Below are experts of layer 9 (counted from 0) of a mixture-of-experts language model. Rows are named router (the router's row for the expert), gate (a neuron's input weights, with its number), up (a neuron's input weights, with its number) and show model dimensions 48-95. Each number is 128 + 32 x the weight over its row's rms, rounded and kept within 0 to 255. Numbers have three digits each.
Before each expert's rows: "comes after" lists some tokens at least twice as common just before its tokens as in all text. This comes from a sample of Wikipedia text that the model never trained on. Tokens count by the router's weight.

# expert 13
comes after: " M", " |", " P", "|", " of", " S"
router:102074067156140165135119133131135120112168103134138078111124093126131136124157101130094109116138114121156138106092104123130198060105110147149134
gate0:111148140082106171126124118123121125143112148167123133110143144126122102140089184099123098138118108087152125158117113103143162140110081126162165
up0:122183174171158134118119097135175108124133135101102145176113164148115106158153173089034095095142132119123158125137116159145117129084132121125174
gate1:113110135067147110134123078119170145147170105150092092112146151069127105097125126078065156139143087121177142156061156175096118200115093129119099
up1:126123123118104094152109116135209135075069077154130093068155168185161117126075127132116109156116119152115147091142099108145105157162099144131156
gate2:109060117097094159132107140088122132138128106159144203157117091086129179113122066179092067092159122106144110114106129130189137130154125159142152
up2:089116137103147121075071154112159135171086099232122085160145144116108145078212113176097146153097133146087185112166099101116127154148136091107114
gate3:172086150109122132150145141095137123088159132094133105114146141152181133084115126156153175145158110177116137118067085078177161113082102087143098
up3:078083199138123212115095148144094155092075196133099139153132137154167132166183142128159107159090156145097141131118104180106115148137135118122147
gate4:132182164109137133047108192166073116140148100173063109140079124181135105144188159156105110163120129063176097148098128126128172084166113079091173
up4:133139070180124131155102099146185187114065112117139119157157145146200135117127155176159144200114143145102134092119125141161131140130156132089099
gate5:108172111074169140165086110128087204104074118111136133141146102139180101128102163163148107071121145105072111130119147161122155123136122163096159
up5:108148097103072181126087082164106149111119171179121063120126159141104113139094079137090144125107133082140132116143138109147192141117147137091066
gate6:080101119093131118116148142119146138042102103122100105131113176126134161173157080121127150199167145111171169126086098121153093083083097086153147
up6:082191106109154088108167135129124102087160054100119111152111146128075083104136076082118100109121110130076111166151103174115147086100126140116117
gate7:133075115159138070130139123165047117115082142083140117066123085172150148131130053145153131132163109142146152086127074156124174120147214141136141
up7:141162133181076080144145131096142163134119065089124189150158115151129074127164168163060122169141141129075129121173108126108112169151099063158158
gate8:142154167122111076084133156166163136099136097109103123103144092118158102158093148110116109133116156104133094103157110107112104184083068128139089
up8:133084151122143158119108071113138102106133177080110121149138119145127093098101099125162085110102145116099095092125137133174169106090072178131141
gate9:170124093202114152080094084130131181133149085082124139162151074139180123199199060107159104090174103127108136200092136170173137060157110054148135
up9:134146129134162123145191096187187130106216142175083152094096114099130131112154134180084159134114110077121110185201105135129177067067147125105122
gate10:139068110090176152132134086119158124088155101116143139108155126096122157105146096160095115090064146066103130129088104102180118165168085076153147
up10:071135120143152141181138064128189130131149163116135092081139126083157158038120141114136120106115156103126110094088131070129135086126191065094139
gate11:144147154126127129144119098113126103135101106096181095133138125142089153107158119117128085129108111095082150136172159137137108188121118145095134
up11:156116125123106133134131138176147142146118128113126079073153122144150141188130105154121129130153072142140096111143171082177074128203145137145136
gate12:102074052185138153067124088135160124126169122137110118071116200148168147095069100189136144157125129118123186108114093181088056044074150173130109
up12:131156144165132089181197129126105151064152090123134160078116180158140150128079112106111125171119082170142149122094155157116129199113119057163097
gate13:195143133195089109076124115123041134176153105108124126134126168133155106192141149178086087084149154092114165144124101135118138089133147148152165
up13:160120112080138110156108150135131127117113054127120110135071086125101103118102140110125155115153111091122146102109116145112109117095135155118088
gate14:064147096095139068109107156123130120169167141064117128130159117122173068185192146102129125175124142095099090129124173140100105060153142093086122
up14:159097188093197157062119104179080085097140154092171123148150112088157162123124115101116141112115092112099147115087126145172089184130085110171119
gate15:160123140169194071113092145160121104058156131173119122124096136182114105106130120130112116060130129154131148120100070112140156184079145124104142
up15:077148098093119142151133106130131121185079098061110124135124116132146072145075142100173117118132103139101131102121140169208176190118081094150102
gate16:154108071152080096158073157151091143143133125109128169116157165071159166089192130165073142162111080119123182168158139127142078091062173126087146
up16:166101078089124119105086174101080099120118107171100140118186168149183125126160101122105109126128123172084160113104086141140193110076089095137152
gate17:147097129104192151157180085103170123121166094134083118122122186116150116119124144179122177099168087072116097102135154109144133154170142150129147
up17:143106156118114108117156053081175124144164175121061188084118124131135061118106106117174104137137124059150112112135101169169123171158085172149133
gate18:112138077148125070152180227136125144134129108149134143108141104173154111116135066126139142101144151131105137106138140099137158097181125171121158
up18:160202162138135138093125036141150119161150120063116116149125122107146190118093135143162133167129161134192097128134098139107167133149125136099101
gate19:150057141133151053084133199133149137118085158175145123083097144131119076143120093122104153134132165147154132169118094070123143159147134150135111
up19:163190067097066122153159121138088110169111107108119106123136173138102177174117127111071134077103127144067137162051133180081126154146100152142152

# expert 6
comes after: "==", "===", " (", "-", ".\n\n", "|"
router:149120071086156117136106118190118146114124114084118042094136119130132081167115139113116110129175089093126179129090110132101169063096095154097153
gate0:134156162141166141191115156106175169116150093069100132120130180074192096169183128097123112060086108160156131120132114127120076103144124137081124
up0:123086141157128120130164114141098103177114125109031122124119145159106104117120138146172168153110121167110117220072127133147157100099160138151124
gate1:089184128097125172058151072118108093136061182067169087035121105127125117092119152089075119137155096107126141139133114150119134100092148163091135
up1:105193080119167156076092111113169159157156118094119119115078134127100173059156127087178093085166119101118153116051119157124088100141110113101097
gate2:137115108089171176149115117160169116108118074139082128108139140130154148128149078080128099104076084081125118077089119151119117112187121117080152
up2:123099132148156150207183192146084108194092165143149147111131080161119107102152177167153148117161131151112110111150077084116143201076083153149119
gate3:098129153142073134159075171133076136159116120169128175140139171149169164114095174097131054126135088123181152064139122121112086119130153150107168
up3:125146090130107106160157110192109090078146132085128184103142169179129147156096154117120165090135098153170154035169150151147089110106177159160166
gate4:140157096133124180091083079124143089102153120136085127141145119065141116176155142162115162155111112132105205154122165110110103152137114140117124
up4:056154182119135114145167203140117153104128116079157171104115134107117123166138164106119120092146170176178057131170148141130105090139189121118140
gate5:097209109185121162113114124128095082102100101114130100105135176071182174162173133118108161180090130069145174122121093149090125139119178113121156
up5:137144117144099155136179132152062148138159181154100098152172082105130082171137061109139145119108141169137151115113114105161058037131152118114110
gate6:124080070071100085136138098062138100154136078087133158139092108131108083131101119111146130116102109095130081114084172136147150079069107154176146
up6:152103146129121182135113155168156137173136170100125173177103121126080104213146071126089125103123163113202102088138143115146103117131130129131096
gate7:156094124071173131106082141151177132108081074117160132135029101150104098048085117115187107166089143103082102159149131171091142097102183140085136
up7:104142104126140144078140107150109105158101202089114110075142106145169154159146185128156120169131148075102171108148160090152099094206112115147146
gate8:145200121119091102052196148153157109129174131137164109121165182085066145148089109126154113087126121116099159154135131129103194117171145178210137
up8:103151128185127171042086134109109139103133146164092119149112100164201125159108112123145109108150156117125122101110116120143155200133126103157101
gate9:135119148095142176126156138187128140130091133086109161134200106129142174109113145161163072107120138153094110103102126111119109141142078092137145
up9:095095107166142179131142174151098142116132079112133188144096080120092138146139125070092148150168125108174149162112116126125148165133171127177143
gate10:139141113114172122091120126137115102057125066175125147100140084081139068144185171134089140082068082135083160107125155090122073101108107119124113
up10:214147085115110089155112130160160128096179119069154175170091138119114124150153116175099140160116155078084120148110134130100128145189154186129122
gate11:134155104111167120137185141101092094108091093102101111134107123118199134117084131158171131104150147108165112110132130100052127156108127172160125
up11:167115118118138135070146166133209082114117134164111146059126104172097117135037092123122097159168137112132174139097126124105115204146069132201110
gate12:146118128172131156101101121109177087159104191096189119151188125123128143128166162157221125113109103114124167180147109140121105074081178128133121
up12:167154140140100086106162104089126113098166170104123134140164108156116138114151101097127097163159196151156171130175078138164098114210078098131096
gate13:210102136096088148179177124148141095116118124070088105151105122155113150145183121137162106115085081151168059074166113127106114107148082130169136
up13:101138102146098144163111104119137163120185184134114079083114103126152124155067137118071126137132084100133099113129076139146138117144152126142150
gate14:147133083149059099120143105108143114073091075165197104064150165111129096109187122074138145113152127149070168133101170145165098128127143140130108
up14:138060156151095148156096120162080106137095133134124149104147142092132141088135154142083106119116095112157173150079144142137135176147104106175088
gate15:167132178133111153171129126205094165151157081047102148099151130112122090063092184115136103151103145097156165178110120050144144123144156142097087
up15:142166148179163108069126119131122099093108143156195098157118182116116137082143092164128121139084189143109169126130141161122126110171106133130123
gate16:176102156126117178132146136136092119180143148134135166130130126152138104123149154134099117175154155172086166099141142166111135145136149064052124
up16:134145125161139114117152164107118120075129069081127086134172132155106074106068158147110098108123158097121090170158101123161143164141129107112149
gate17:124159125105134125123149121083128100129110100126088141109145186145154068144131111170093125129158099145038191106102163113093158157138096069057171
up17:140200152188153186100114093115104153134070132172093158174149135151135129127081139144109087165068093124139108155072148164086142143131118069114174
gate18:137068110132114142161132147148118129072130133135156186188181149101130147119191162194104110140114153103162130176124083152081088096164136119128128
up18:146109148130133196151096124154106125130164114102145125110106143152080076156140128136110159074062119158083218121096119058164138117090152174160165
gate19:146073104123121146132105203121114127124153162118124100094216143100184141112133134145081092104152182106156175168168131217105169156162107160165126
up19:067143143171117138108150134147088090075151120121104119166119095102099159126087180147110122162088169135135120088134075092160098142115141136191134

# expert 10
comes after: " |", " N", " R", "N", "E", " I"
router:115151062132114143112094138108144097126088088080123095157149086134162126129151124110136157104142108103174128151107087146115169055079089135060150
gate0:177118103121109151181119049120140070164175093134106121113180114121105102112160109141153159134130097128146144102090118133182110162138092122144176
up0:153048166159153152140170125129133114108117107114107044129107182159068070098141124117135123136144188189094127106136098170169099155109124102108066
gate1:153094125156157171060147142044164121120092166142145144143127072084150072166149116116114171133108112111133117101095133108124132110077068122171109
up1:157140154118133139124137141093160127131148104136071126046141145107085146122183127133122156144137118124135122158120088173147125083165090089083140
gate2:152100177119124123145132160115155121123114083140125122178116168106062119087134146132099097141125056171140094141161131154163127136078113154180103
up2:074104086140201162124115093092130132113123126116142082181133091115160138103129129078157114111119189127084134124139169103066135202183109132117109
gate3:106167114147168098168120117149101144144211166135081133126161162145143181135133117078138128130153080166170206146103133201141119141132140119113109
up3:109132170127125105128101092151053119109094134167121150119126104189100152078146095137117100129147159147131156134135159187088072127144175162105080
gate4:097122141159133096072081157104142148080137118091112164097136135144100111134101075145109095140142136092088132127086190150159098111153118079127182
up4:150173112169083132153142110138135171144120126122059194091088173161114135156100211093146183135130121149154111143155083186143167125108097198180121
gate5:172161112097125136151107100146146103144134075088105138092086167194077112184085093138088214141140177177138056173129155114103129066144099109108131
up5:102139152146157120108117082102146122123122134134162108127158046168178151110167171120120107127095067085115167131131081106165132165120112098152091
gate6:096131155102139100170066096107119136083137090150102092139191152154081114113155186112125117189122180121071206120114162143202094113143100129056146
up6:139145113131139090153109174108187112142118135117142120163168114162104126093163102133112102122099129155078120080107121132115193194109099062108181
gate7:129114164143132131159165152137182154062145098118101138130063133138127103172112110109116148090143067153128156140062121163138127087168111125126197
up7:160109159115096151075133099125093058169107109087050139138130095115164129125109095108106131080202123132226102089149123118075129076074176143111161
gate8:113163171125130150116131053125115093129151114130100065106208120058182115137141139105140160138101109130145115153145137070157162123112072154141105
up8:138125213132112144095073074074124115106134110094116155128085111124145123116141188109152148140125076145150138142141222146084141143179100110155150
gate9:139108126106088115144164087162158154176172097099113143192141149104112096136134085147158106168103107130172103151046103130126151126105129110100154
up9:164141161118099131126108154119088150199165145140102105137154124150094182156124143119074138108147141160112063090143124097149161107145163148114157
gate10:115158139108111089122131145127104164213148106090061119178114160155098158178034125121104162094086140170080169130123136141142128088132128131125081
up10:137094122162160162098144148155093194093135058121163111104106158017141145123082089099136129143163118136141136091141134115134116117146141117121136
gate11:119158156115108126167113138226140123127130153138129106104156126123138172079100173100109092146062080113081168155118095139096129151117163154163133
up11:072141129103170147186183171131133121084138146115132131096145142145151146096141126179100124124140141151128141091087134162123162134169095094143115
gate12:112163151138191152131200134096156134147144092114185169164140112163183170101120159127154133097167164138133088145121154104118147129110112170159089
up12:163123100118076122142170107137158100160132085190131145120141131155164115137144156208132113070102109155112114075133158164144125170115107099147148
gate13:113133090073117150144105147146169110102060139201162086134107117083167184087165154146114148117151087137130060178110129122143138145172117173138207
up13:145083103099156142135090156106126154090098148139178053173172114102166123107165122191141148144156093127123115186176158090123130107201138161165159
gate14:200130131128114130125118182093154160125172066089172130144133157101133162185118128124101113132107143131111144166099106121187126129149143115101157
up14:132126136099104148177103096196152072191097132103147138124141119118148138125135167152140105141121109121134162127141096111109142111162072146186176
gate15:112127115113089139117146158160167153150138136156119127160134108063118132150165129131117123072153124087116128148125142128100168125143202122134089
up15:175109110162129153155129113105087091115117177157123117147107124159184170113136109173126104120071127138162153102104162089125093164211126176151110
gate16:146105123114110083126135129145188193162048134122176174097097115100138078135126082088143115137195135139160152145097177107159096100126108064153094
up16:097103177105150151129153115113074110108071150170129129136163122123118140107131111072158122124134088153111102154184139153069162154135165160106126
gate17:122090068155117128178148150148141171094120109098090134126174113116134089102124140148137134155165095127127127113144113135121109168166045094068127
up17:107127079130116166193177124163157129104111097120080113066148198118186043140203075167095130137153130171094090124119144162170129164181106150115119
gate18:099165150090119195148108137109136160176146110112048098113125127137146113147146159156138129135142131154132130149089112148156060059084131143071110
up18:138185131127125120112094084071127173095105124104119069085123114142124086119109205111133118085111123160099154075130155118149104134069087126098099
gate19:096143117111204127208113108111124185139132134143156092125177128142091205167160161145128094108095105077105137153148127169106150131175091090100128
up19:093109106155134138123127073100105120107114121166105093125094156152160173126153173080133093076099132093155119208145160151141134159150090107131099